Weights of a small mixture-of-experts language model, trained from scratch on English Wikipedia: a sigmoid router.
Below are experts of layer 7 (counted from 0) of a mixture-of-experts language model. Rows are named gate (a neuron's input weights, with its number), up (a neuron's input weights, with its number) and show model dimensions 0-223. Each number is 500 + 40 x the weight over its row's rms, rounded and kept within 0 to 999. Numbers have three digits each.
Before each expert's rows: a language model's description of what the expert responds to. This comes from a sample of Wikipedia text that the model never trained on.

# expert 15
First digits of years and day numbers in birth and death dates and rankings, e.g. 1 of 1953, 30 December, also Cyrillic and Arabic letters.
gate0:467532406476442561512559493504601490469504566566480444514529519494549459451509531502448530517505494534475445481453505570416447529502467502553501491458465488443496448495497487483573519482470444522477430506464484478494479483523520548484566454514525555541489540505474533546491486487589521478464454501543538438491523466474492518508568517481471532477504527514556486519464499408518547550515398503438516425482470532490428527489438543466493482495478556545408466519468524490569445554462465520507514510488515459568468527489488527478431533516458534468512560470489495468549473460487495525553477483559484468463541579537455446520458615539596442438495500511489513478478447527442443436457
up0:492549476533488493531449443518487540526487488491512491503540566527525454552519419544502536464527518488563565507500499506524534490511501514486461567473523470462573503499534504481472465531447507517494553597435582501491578506497536462470485541523519466516449519564458569454587514447467491539501536553503493464484451506454476416516493451427472531532524551476562421479499573467472496456552504532546526585508458420511515448448539505506455490461437488553519521469514482504484562522443513444465469547547561527476572469481467578502485511482526543480536475456500446489547478472491516455518541533424514406546471528550461495397544449531533629465448479444514436515479482503479516513512

# expert 11
Dashes starting infobox list fields like Enrollment: or Height:, plus measurement units and conversions such as kg (, ft, ′, km.
gate1:536453422531463506536512537469428448490516455491468408508444500428436440578526452414446501489493560476497447497557481574486516376485484520526523484524522465580503553492419507457537503557418465545456522466525444476528469509560511476518450504469511567479504489508408491499565474561460511487500512478471503526582397506504480488568483512462513503570473466481526487464541446516518451521539514474481497544478557461515507520497521426461506528517485491520436567472496521496563463431409459493516491477583479495498504571486463446456468510497447484499462512532506491450497541522495457428530512523467477484498445454455525534427507511478527565427460497501518456502534515511497508440423
up1:420487480505457479520535484522517473544533451498629489512500441496511519561519525509429403466459415502445497473448488532498472516420469492546554481444516521532443547456534426486512449528492513537573471549522473528453485530524472468486471507541474396514474481501480489440427458546521488483459463469472493444508479534474429448442541505453436527507530564586448480477577486565467451499565514437484375456494475485509526527524474484553523508526495440494547510531534600475444462446478566449518522531481468511498506461491458515518470497490485439569508509480517497473501531595521488497470561527475532473526494422477443500470448496491491474517514537473521573526517477552530441494457

# expert 14
Determiners and adjectives right after the or a preposition, such as this, other, new, many, some, different, main.
gate0:517498548478505466463525421439478451531478476546536420509508556507545504489513534553501558486467534507440437476527546510433497498525461508510523494527558503514514555517491454494506524430501560499527486542435497555558423554535503491416491454472543393463504438464521535458554518423511568502449514498485470518513545473502584454446473566398397593507493498475566448528435487547507490529521493422438502542495522532499477436558454542460547493525532470475511529443506498500533467439518464435510479471485542441479559531504480524526482556533543514436467580533463449483504522491480510480454524527424507561543480456525521445520584543482495498533537471499461520527449468499557512505446
up0:425509467442558457406467520567498505505471523525532538524534489501487511525486469465540551581523536499533585521503446489554497487478469555499440496496490468498454479556532501524514522462537439501509553526520445512515511438448486476519577526544484527528505538468489497433453481492506512563516579476451503533489486547530467557487551494432441492507515478473540595519512572532473497521489458498462434504547460533480510564448469475582485517415552468546562468466433487518536469522489580494498542543525488532528554509507546420424549463511473394501542479419425570551475518521472540490460446549444497533520510467386462491532469547479487534475450542491519485556502485541529561462537

# expert 5
Everyday nouns after articles or possessives in running prose, such as work, film, appearance, interest, case, route.
gate0:554479567502497528412534447531522550504505477514551512476522541526580441497544538520437552505509466478551404517479500452468527503506466543513504465569452421400505508569446507550578520483448517455529577471474480561442501555509481522498504452499516519486583471531498560522494433507532498507479543482497536573458476424515568428512476474460501486533487466504442523518534478499429482510565535498471474501544508454446522491560541478570528398570426476497473459514428503497454422476543473455458549472472481513460499595482509474428468496527456495503545475474546565525476530513498502525480547453466512451564583513486480532527501486503491475537499517526450440539472508551430445500464
up0:544547534527511499560463545425464493469532476538466489490500461459477475509565432519515501512586488538534540489556538493510463450529550447472536457417513465514481495420527514517499489461492479506491500528482459510525515503502550465516497499537437546506524477531551432516574470477487509492527573474408528572470483552505477524464479542578496506461454542468468435492444565450528435395516443480515538438508470433488463513520468521457567461524545472507527567547447470599582470520532440539485497485568471541515438548522537518494492503496515548519603488519474475424490487414433527484558453490530597492531521417526522479495494532520496452461509532495473488518517414499574523493540

# expert 4
Word-internal syllable pieces of South and Southeast Asian, Middle Eastern and other non-English place and person names, such as Bang-k-ok, Kh-uz-estan, Yang.
gate1:543548514495447498444502446476500496511548540500467473512408531514520501456495560506482449478496462480531534480459534508439464486473482525525541481497501552477494490475409507518542496467457532436569523515480567538480596560555478534471559478442562462424512480460493543555478421475412522507546493531430492540477470497437517514468605462560465476556520574501530572529554525491508520506484489591518446419582460491484499499544463489454518518520479523497504524504520490564551482485440592569514493576517539473428528502455494526541466484479475439507463477460488517467455412512517493543517543500387516431472528504428510470525515489505531498495489478534582479479505425535512540554476
up1:533510519502552544553512571509544505450431470503486518525431472533464484537473537534520504504531456550520503481489525492474505457527593490510460536575458529463459473481488402542529407486418539529517470517474549480474431458462521493491587519428564548477550474466450524494433428525544523507538492463490490461494501482537463511439542526577567521479485500550492416475495475506512492548461457432470490484450543564486553544436520459541497487470534526537447554555453466535509497475518483499479505563482443490544464569444483441529442563534495469585554509497521604516490548512481555558487545571536525544477511473507477528506502431546488550592450502549499468436525544460476509499516

# expert 0
Pipe separators, semicolons, dashes and digits inside sports and statistics tables, such as records, scores, racing teams like Ford or Chevrolet.
gate0:505494508487533551554434494509470565469437511514459452515495513513485607456471530476477541526450521467475460589506536519520504500434500497520438439469514475476471542378556452456495527489508463571562477515493457464487581551460515543425491464463424528503505498532548522557491473429547571480556512544480459493458479461481520484535472542478612460529454498622501483463449520491519446471583492508574495554511541428510495504515537491513506476438547563456499552506561456507437553579544526535502465528470554517512453521472461482454426479480471491547508524486501528471475477544528515444524484480509443486444524492481481591537531497449466462547518536508474471497464442514541457466463
up0:492494526439515523477445524532429484460514569469488436515519431438504521462524454481487551437515515466470465508533534459489460548530491521569515477537514528452560469577554459545519495484547514483402516538542529535514555488467430428484474471513486562504526454545446511476468575449501489510448483518464460518472460451522544467517525508438490465465585464493528500474433509539472555513474479490456532545471525572487457467509517538532593469539589529515496432516528525558609479487443461502506458491532480529453584469535488502561548449423483498540557514492593464481541448557551504421490500546543495525452534523466469491603471456465479434457525468459483547523520515552490494503476

# expert 6
Opening consonant clusters and early pieces of words, especially c, st, sc, comm, exp, such as cons-c-ience, In-cl-ination, consequ-ences.
gate1:551545534468479499464584501479489539491496528555518533601623499446516468512572524531525542565419529524490503565528501491489502559481569429450487506514500557559505523497470524539541469472498567461538499453481549609494504484489466471482472488521557449504548560467434488560527537525437530437501543438507540499466410492482479437521559485470492481427542463518478485496469517527558515464430539487483508417479578550448505484448500489546505515514441480449518550485455564538478465432434502527513452534503524546541518532494459492547491532468527566531493490539451489513463509509558498539476513566463578500482478518508495535420494534471511483412477490460409533513498489468461528427490
up1:518504461481499584482501485497471480482464520468516479568472519608498475463522490502445501516598474469430523533537499530481511482516507531432438498492485506468467428475429473511432496424534496511463485491502452495491516560475460484514523515529516596525462434471432494519509483568547583474477535490442500507581488455506565490500543470478461545462464509515446482477504515533518405522530461421440514451570576568563482530470498455512520495434568551402439516468558417487526437526530558442470461553483517466503484492486519435494521473516541506577526502477477489524532492486473452513511461492502565458492497553475450519492415493458532544525520435493496524582470441491571552546452

# expert 1
Word pieces inside Spanish, Hungarian, Slavic and other non-English personal and place names, especially after accented letters, e.g. Álvarez, Tomás, Vitez.
gate1:415549486467510488501588512497464508510533537497535520506505486507531514443486547531506579489491501462501469432468446479509504499505522482565524546513469559493539511544479468523507440470546530557443530512546467539478472489612487474471472415508585459490510537504532535503486502471444374485495456469490469489534418495486514538459547543522443531482394477485460519565489544488519511435526465548517539469402488546514552473505482554475481465455525535523453470496529415576526493433526542524520476527501463509521552505485563474495483454528443467422470500497493488498513471500526528518580475567541543502441476532474519426449506488549513505451493539547408451417506590427487448434510
up1:535450520488554523542504491514566482513562470453604480501512479607484515525504542556445502482534552516492480460501463470490504544467508491495458493515537564504558494552467502573491453544490502532469520483584536527456495519491475533525498490459513471536594527511600551548514506471528511470423524480405465525488477505451515505491573502552444489527433522489447439534538470498482513488537504511499480510405507463503421449497504561579475498551524497504458585509526529461479522466487575527496465542532439469489493486560457498423470441513487444472519420488512448530535530539482487422471532487548485519552520504430530424569449525549511438444430580548461416509535502533485485557511

# expert 13
Table header cells and separators like Party, Votes, Destinations, |---|, and section-heading = marks in election, road and taxonomy articles.
gate1:502507526553570540517474518434509479445509535483486558536469534547498484500536495453480479498418488495467545590504500483533431546509449501550498504448494531490545476613581509477476549460550508563521485540530439462486539451523500429513496468519519455461569506524457528487565476493586426533507456498491510502461523496493458480473505443459546444420467546573438467562536520467476450519548495529565482498472463481512511548540529501493534506500498494483516470476525533503514507500494485549497527584530575460554507405524432556466513402487544523452520498525514488509491488499490441513484472451442440416534508445460567403499496511507485470561489435540490511498480527611399517468554
up1:472478463462485530502563549528523531501516499495495480474498454475516536457478577518476496535524570421460442528566574579516513471512475529467524580515479461511486488528452473507473550525511531477542523504452484575493555465509574528435515444544502463532517553575487512548539527431510453488489508464466520495568485381498557507508510529531407512548508518469544551516477488540597600469500587477414529525459477503477505518513521519576439504503496468543481542554522508454538466503549535477500476437490466477502439510484596543516442495505435497496531544526517502562461535589494475509588485530614526538494528525497485482443437487453494505448487502476555511523459494456554437530526